{"n_layer": 8, "d_model": 256, "n_experts": 16, "experts_per_token": 1, "d_expert": 576, "d_shared_expert": 0, "activation": "swiglu", "moe_layers": [1, 3, 5, 7], "router_score": "sigmoid", "normalize_top_k": false, "routed_scale": 1.0, "balance_loss": 0.000127, "balance_bias": true, "init_std_router": 0.0067, "lr_router": 0.000534, "n_head": 4, "n_kv_head": 2, "head_dim": 64, "vocab_size": 4096, "norm": "rmsnorm", "norm_place": "pre", "norm_eps": 1e-05, "positions": "rope", "rope_base": 10000.0, "rope_fraction": 1.0, "qk_norm": true, "attn_scale": 0.125, "tie_embeddings": false, "parallel_block": false, "init": "uniform", "init_std_qkv": 0.0312, "init_std_o": 0.00781, "init_std_up": 0.0312, "init_std_down": 0.00781, "optimizer": "soap_variant", "lr": 0.00208, "beta1": 0.95, "beta2": 0.99, "weight_decay": 0.095, "lr_head": 0.00694, "warmup_steps": 50, "schedule": "wsd", "decay_fraction": 1.0, "decay_shape": "linear", "final_lr_fraction": 0.1, "batch_tokens": [32768, 65536, 131072], "seq_len": 256, "doc_mask": true, "train_tokens": 404100000, "steps": 5853, "dataset": "wikipedia_en"}
Below are experts of layer 3 (counted from 0) of a mixture-of-experts language model. Rows are named router (the router's row for the expert), gate (a neuron's input weights, with its number), up (a neuron's input weights, with its number) and show model dimensions 0-255. Each number is 500 + 50 x the weight over its row's rms, rounded and kept within 0 to 999. Numbers have three digits each.
Before each expert's rows: a language model's description of what the expert responds to. This comes from a sample of Wikipedia text that the model never trained on.

# expert 12
What it handles: Personal name pieces. First names and inner pieces of personal, club and place names, such as Robert, Frank, McC, and Bre-i-ðablik.
router:502511524659515487420511557509535603514550553467507514480602583503592437487441540422505539507598533428451605595565560579474474571524487463480454495545479510495527536523533388491505464470452560508477429596487475513552419566464519594429552453461572498488465565622557431505499497510530487495477447482463524450489498507534514375484594582505439667530494506528511505463553465468529544460456475464549448469516529492595541540539503517492489535565386512531506483584503573478459543536476416505532494505459547529486491451507444507458500492483498460587511540475464523487475413485501390564381478446413556499525489439427497444500481454451562556472473477535526440504467510483517547605486456488513490363497535500456552505545417534462459481546603515479504520585537491512409450571546522
gate3:514535432566502480477441498535417532464544511562569433502581531501551450413625424457438499516592447502545463478544593511539478540496487472510487445588545528455468447480517450530443470448555493461565601569518526593461479513534481481494470508521452511534500563566424594506564601552512504482526438502438463438409507499512510511545591479594525576443491580584539636425523490471399472536514583384421525475530501450541498485499479482445461561549475516464520384593493394538471498387498515491413459539528543466541527568497482419478456511513513524503490416494532513580524571529546488484599500533537490427397526419596435566484522476514548476509573465532511429584528533545480565459443565488464503436495488506481468505488483516491492616441493501487392548539403524520489547520553485
up3:497538548522539517501541533426451512525475530488512618525440484546464493563471481521468498470538542497472560481543387460557588580563491516494496514508549503496487483533538510462461629469530532468396475518557471525428513427604463493506540540499531506491486506497471470597486479461402419465536567489492511560481582517457544509512365471430422473580502401506536451493477550455493599542426509439480583527493498521519549544484493580486477507505456407484455477594550470502475505511429509501577439610466441439617497594533574428457496499437442460594577419471438519483429558596503475448544475515491515445572435487445441434543500573554573508424513483613486496449372481551483503475508529484481483523519405579426542636532465518456489453493504489510546554622484456583513490479442529
gate4:568523532458611398492529461489479577468479437544467569448442493519482396495528523549452447496498589472536565461543547581511558484426504559493454468452538537490463597468502396439493465550497483463603504520434582502531506509563553487530577535421523508579455597503473445484437545480509494513529431436456398424399556473635448484466585429549467520566537512565426564535420458536488533598533453542464554511462452542506467578552551635448538544512562535465462498542486522506491508508537439448467455576492459429507452441486486491495502420447543561524471485495480544490484550551527419554439516614403503549620503490547513532542486474582587555455473610442427498432464534454529509523501520474459502473531603443467427513496544535514575448444534558538479520480529463553487502582494523
up4:526462452532459512464563505430433417546478494543516465480440432467563447494516327496505482506479568619456514445482477464450432542444528524522598503467579527463565633400560485437448459517548553474545436550465470422519435501495563494494572496608519478486522508496620486413531491415405466475524516494485419448473451597533481456549478527556441518528502487481585490533484476513469487428409524424542426608449426468448602618526602545530583544468486545518421522588476533498441558467569451533404540491418522508464552543496418415509431496436478459528431524494461472476513498541525430441457525557532488501500501447504520474588575489502556527470507536520501490555520501495456540513438473461561551511510475538474539554580424492533486482508517384500436507490540527438598514441454487
gate5:569449478559576521437517525465478426489418558542471505456533613521495415482517540508466502478468544574465537533505545520583542544419521495525487538529558576588453455448503527496576539486502485548528604517562502456506506430540604496551604484543522471531482499570477487596473510488495583453636466489528564450531428542468494507509596362516484546460417500503555379509594521516511537521433587482557481443523553508456550495558517518506436492584519425479462582429442519470563506465432460576527456457465526393457470540445513540436425499445459515474445552511481476536508457516434462471538515428470413534436491508454529514517429526580460515517508552466516543412421522467633535531479441501484387425573502533431468490566419563598565525514513524432548416494453572446509568530505505
up5:461483442528381487434497499457423493529459588358540456500464534461491555448544478485596512481412510495468480520490504487426421522460518478559466484461608512472444496505443490465493466477561528560346494492533524585428505526565435464519515482590574454559544398489434568515438563486505491489406566383424535460515440615488533504412499518411425555548464444596528498534479481464557501500478500453573480491529565509430502529474429525464555450485514526496538514543520449429464436488537519559550557524511508604521429490566546550513408473556451512567499478508492557439509485552512516528501608510525475520442559578534647489489534587492550480535524582427506447479517539464491511451511467479506567509494507541465582487488444439514552495442569521608430515380493537587542444419483494
gate6:546440453509516562578478529461549523571521496482477542477583565480579476501437474397473499494509510458443434461600560513587514543408436520437459500491485608447543515491534454569444534488463560437455434650519441544527538454495507473461515477506501511477365495513477405531474519473424556464468449453570528421458526488525472488514631533545591552427473412510495535563503544406497524496565433580485499537463507540469547432441589475595535545425541426490495427551492484432577533483469537552508450486457506479466457554403508599543531466497597525473590531518387493460532548484441527641458507482511488549518463470612471542468513572527518502434441503544494501525453490553542506450476597531508392578521486565509499487492433460495531476509485549602518540476497587466450512580454484
up6:532510504463483538537419480491551458489444573476467386470512521584500518589570558418470446616581512535491531521508472463434488524474541446480547475447366447431545505550496507532508470490550490572599524517539502470545544521507536512512382457527513507518426498542528496391568492515430498488426494500564568470559501541464475471536439445461485526509558571499499522520606436390511485483471436446500441580557520464535487479457477581434458559532467493531517552566527444448518476475462501430452603540535529520490526556482494473561548550535524482509552429550517568425463475418526514488500642438513416409383521558485504498504542452469473288542421470495449487407492502532525557446607574512500513534521473495557419441531578510553484491473554448455539515400429478503453484424474477
gate7:480500436471522463464608397518470562518528593431549414513489489458485502503499412488501511481531555371498521388526555538522509479580486452398515487469438540528506434487461490545498490519422498503436506506466543499411485513549442456590558488390474425536477475620484467591464542451456428554449531456473564551551551474516440458519532500465555509465479453492499490554511447509426561431550533486501510530511459434515565493455419558440496510520402501546491552472548514552446515459533454456498512450526516398464467504616574489578432491452506387611481497546521543506534566469437438501515461485488556463460357510425451454496466472437471472504405452491483531541428455550407565462540517511506491471503598434598489427366457436473478442423463506482586455480498500464416506558511597
up7:485512468525495495521468516502505454497520455524447486480460495426502488462466442512560592558478567506537484558472431472530436571514565554466495473538404455434489487554505461438448501422535468504462577474539564426436469477491500431469561478511491608485436547514565467518433519594510562607555460504483551389523557507555528507467437524479432547549467514493516547465461605514594460624529549435477498504550586441438469526539568444505493551483497449505394517549501520478432458455466555495434524480476435478475541441458535483484621500472564449411493471543475527493528497468512414515582585470553455462551565483521449551495521510517434434556494488496512488509538480505516475449553467502492477526461559365543612486553615385606500600548506431454461537452359314514517535500541475
gate8:438518435514457374470453517492598578460453455520474510558556456420439547399477531492445556532452554537406468479463398543519408463539554464397448475509524502508481510544548547485461526442521476503507428584482466588521532566458474493505436490463449486497530569445408469451494552477409428491446520520590446502507442480519588473390380438472482447361517513525543477442514537507591477562513462397590570496429477564443544491502512484510444534491525458552485603415504486442509543462416429557412463546462474583488566487519569515517522447559485544466567469513540617526425448496554489560474495497456473491519470507375453513511508477496499484528507493557434454456422522504546480437466532498470489442507504532432509559505350479423541478429539424544520528561514501430519466573505510
up8:532498519426473480523513527560506420517524454482471421562539482364535468364551475573557570467468499555536590466482471500534491550553521486463445445501538515470585501637435421533491506489509480568490525469406458460509540471480439526575502451488519481589504574532407551492551512589437535520366408529519452512531500451546481547639445388519435424548475595510539537451494486490468496543516539507492482502423527508569541470497526456500444521443530622529475499641538565568448523411548492588506490498590503415466476483527466544501579542493496460472554463510521518554492457505571499485548512511497452499471568567479516499559474526569445442505485534492422479476445560515480470466492463531421422514478473516498472453590618544537426536490457430595529528583527535426573491608558525
gate9:543620490504486445491430518500562522626486496527478489494587504449523524531505439478522568565463546567534512439459527570510542539465457478482553549548497520554503405470518446482531559564382522560514475429557442577520453469595468515495417505477490501473494471450521410438502523494398459440413452449454571488604435538528486515493489554550554438586566436422476482362451462555410572494534472521461548561530452504441507559498494514456509509458487496534555533545471503515492606572525536469458552582532581529563527611447381494418493546486561467537391476445501509503486432494526442564440530552505530487498501501439448436587456630536442468460579494476503467421494518411491514568542489434481475503535513452495517504508521486587555512464525558388635469469456532538553446508484558
up9:525560520589516602529536421549614572461470474470529583507412501468584511471520497470443488462600499496377521529522447450493530499512473482472384400514480446496549452499472487513484493451572634457502444457525551574562421441578471524495439508591496492444561414510543483497580519522467455470529560528447522404543567484519511477589513511463548443458422539482508474555491479508584457497501516409539512502475509561465475480613550524451554492476463488524471520518506469514538518555546510586542430573538466562481487403486573414408516452413523395561448440539504465412526514431469523509626461494492462559471550490415462538424499427565424502513418478498549546475449389537554412459534499469484506574444462527462457445474464546479525505550455416529453548461467476556576538466573452
gate10:513502549579522443515471492480525633486518518535535516449483474505535524410547507518475523543494552407466466489531620473482492554506560522564451516512555456487488533491495454547483491567406647533489450477525552542427405502461529493475530401549540472556426431513410493619530515559504476469437469513492481553506517468574456542466553475452470433540534459522496435608577377451413375471404443534542504505531595587494439474594538442445491506441433520565485445493484485445486504492460549422460597504423433514478547393533495486523516419539415465531428469525524482472451516536435473461439474502513571490590493518584522468443484539475512593504543569527494508429502422504538527473347565490529557422429452456593447491566454524536494531483529454484486522472450430477469503533503583
up10:398438569581511431464399574470518514562622479590508574457493472504512478523520518597507509431506518499452441540572529499546485557556470472537466415510475487456476468481475500490474500516558488658527445513478473471522530436540438563643546547514557500477471444489439488559553461447510503609511402493456545513522524455436395546404497543564416535609552459485500558495489461510519536542469536541553521434503491514529479556536482480446497528489566596444437425484425558463522481489526544473508482460600462561416422436522471473500388492507560430487535486388495490450564501497465473388460517505561458536430591475564440544496585537507471542458476495495507463637433461441479501476503563476478507497534610490540451493581427495526509545517464421437513415535531529581494453462468437
gate11:381530487577499557474497456564547465563575552550515599400535539545562476563467571470399545532571591556490510453495589534467426472530422432527546519497493522431489484485464411601494540442486548453452451559541444513515477531508423552519482461515438550518520542495442548505477517369546606499527465444463484508416491421507467475437509526525515518400471515416441539490510472493527424498465472593468464512469564496456485543480554490528452587486583503527511432522462562523546542518483570469605585507477517473452430549562529492553461389572456592423441457453419533553582423484415468585452504539473577490480410534502495503465501529480492429418475499494464461533599481592476521521477562474482415423359520493466460491535524538539478489532522540393426468548500518557476519555518470
up11:559543511454523485555497540529478498535483499557590535540520568533439533526484587420450494565475520472434575470465517460432412445546549443451457480532580554459595436511504607590489539498479422496578443516590464578541540435479554507522563530542521428442475385594546494503509464592500520514435535481546436573436485498527565492528502519549505498564438505500449472565529468516543473462605530524564519471494561580490472519561555524570500429399548498462577555526454495520464587505447457609542578487464529491541574430516441525578491407497617520445487619534431393514427487579565522472465422567512511495500561517436458495537512508451597565497467529533533507502530497472507491522402463465483374511452558502552446498516416522448508454458494431461509433573451521495555535432418493
gate12:513475528521514561454477583460514508433559635552494561595485492543536484545604563446554546469540455500487486542566442561542555517524448506581555513512468506396449510439443556406412449498542448434521426499488505491525483470503382478409374560401559470517544511548483507488457450537399481583372459519515480505530432599475448490557492519482543481488453536476498499448493501493420538527499494556534392574463479530476577455528500504511472562520553548527520534469430488493505418541581444527517424484468615575535526510514559503410478505615468519450476563486401477575467622551472564389468461477574409430503477517485525419537498505473471478474546494461437480494484495530528394470513548524562578480513460509466546464554479505481498514480430537544424471606570551490553558502427524
up12:471467529508520448508540496477534512529553522492481605551452547433492468526440424447543551479554457491535627429480425478576450436500418571528553452538511498529510393537483360437470457564540432571404529470541500541467417448457520535475431532508499491440556454427484417517421591547517481535381479510550410501501517447366455500509461457544538511549519503550421455489549437500555588475473556490455475462449457495527575515476430512517389476590564489441395563491573469496417508541439503421488499449484528475453458523556436501529443599515493542502537459551522487449441444488482499515442509487428558587449478438495470492545560455560486585498432634487504543502532454457374573509529546507552421479480459486457468472466532434457542515491424490501430491501416472604493522454518540
gate13:478635495459576530518359476555494527366528582486469466573445537467553429571532464468491485558546363450532515519464605427503526544459550504507481465575522480522449555462518499534510526443566577519499544510555464531515510518463402519469541541474395496483459572476461513557394489481508509489473590550372444533466445488492532429546525462447414476525621453524504411477505424371457474548561493475553465509535589518565449540558529474453509512540480488488487547536526513551552628501533415510490447468479537441448494482518489473463532459435492491600565434498597528487521478471558524577484497533475524564469555476550518422534538417513550563492536396467499528558543524456466465630496457538502493502504509491552605473589503503466476440423426508464529549531437466581511432514539494
up13:471409523466575430501544563469496490574524466451555473440449479551467478435478486507405502438574400490441527541544554484454543482426551434462533460498507458562438566407366511436546395439466445432483435525530495483561493557478448569525469524417536467469539493528469484442506530591577432491464565530489572524528474470569571463606463504463506527375537448466452520497461467510526482567489531515533416491494555497391471516531547517406456516438471600392508458519504427519510424488512521479521476518442532517457490454554437520486525501505466492452465446471466540464611557497569608505547552448528521464437529470477498417353586625467523454442461437411557513559496528461441449477512553540410487512495498540514490401504451502508485499547511372422446454471512442478528498434446461
gate14:531441453548518554565527482497478536408472565541506541510485539479486495544511599510523430501517459462490577549462485474472504505541525522547542471553536427518499441462532507530509465502498477449530572502377473522465489387504474602463508466538466597365437471576511524512528462481458455403544418536445440426487559575525460500551422407484548533430414546528514530544533553533459442501417501524474520393551566547512504477501470541522489509567448439538526497483522522479500550518463534451515522454493528463489504459519487396535479510481416508510460495567438330417571514538560520575472440500422493521550550433497485503624564437460534500474497435460478526561417460462375471439466603433586430396440393461478508476464510412473609434477479480573431419528542547471456513441541452
up14:533528490445501538462516490519475481482611559512489474502581523561513455445564553576483534372433495490502486520524439502461486444499588556551552481441531590524493546503451555413528512629492438543499485564496551618462446485431522544511379502578575558491488529519490495522468446566525563563394584483495428450649529471565452467506579483548364480565546458528567488474491438562564458467512515450545432507481517420480437487505527546468575486501406560482478540508552542483488537536424453422547522605477386429512469544496478473559517426528521497457508506507537389399502552482453457507544500543505546545431487569425477538543548517471562540540488532466544541530586512437474471554425383573419562517483588511512506465520584452532484428464545512507552495543514512479527423514534445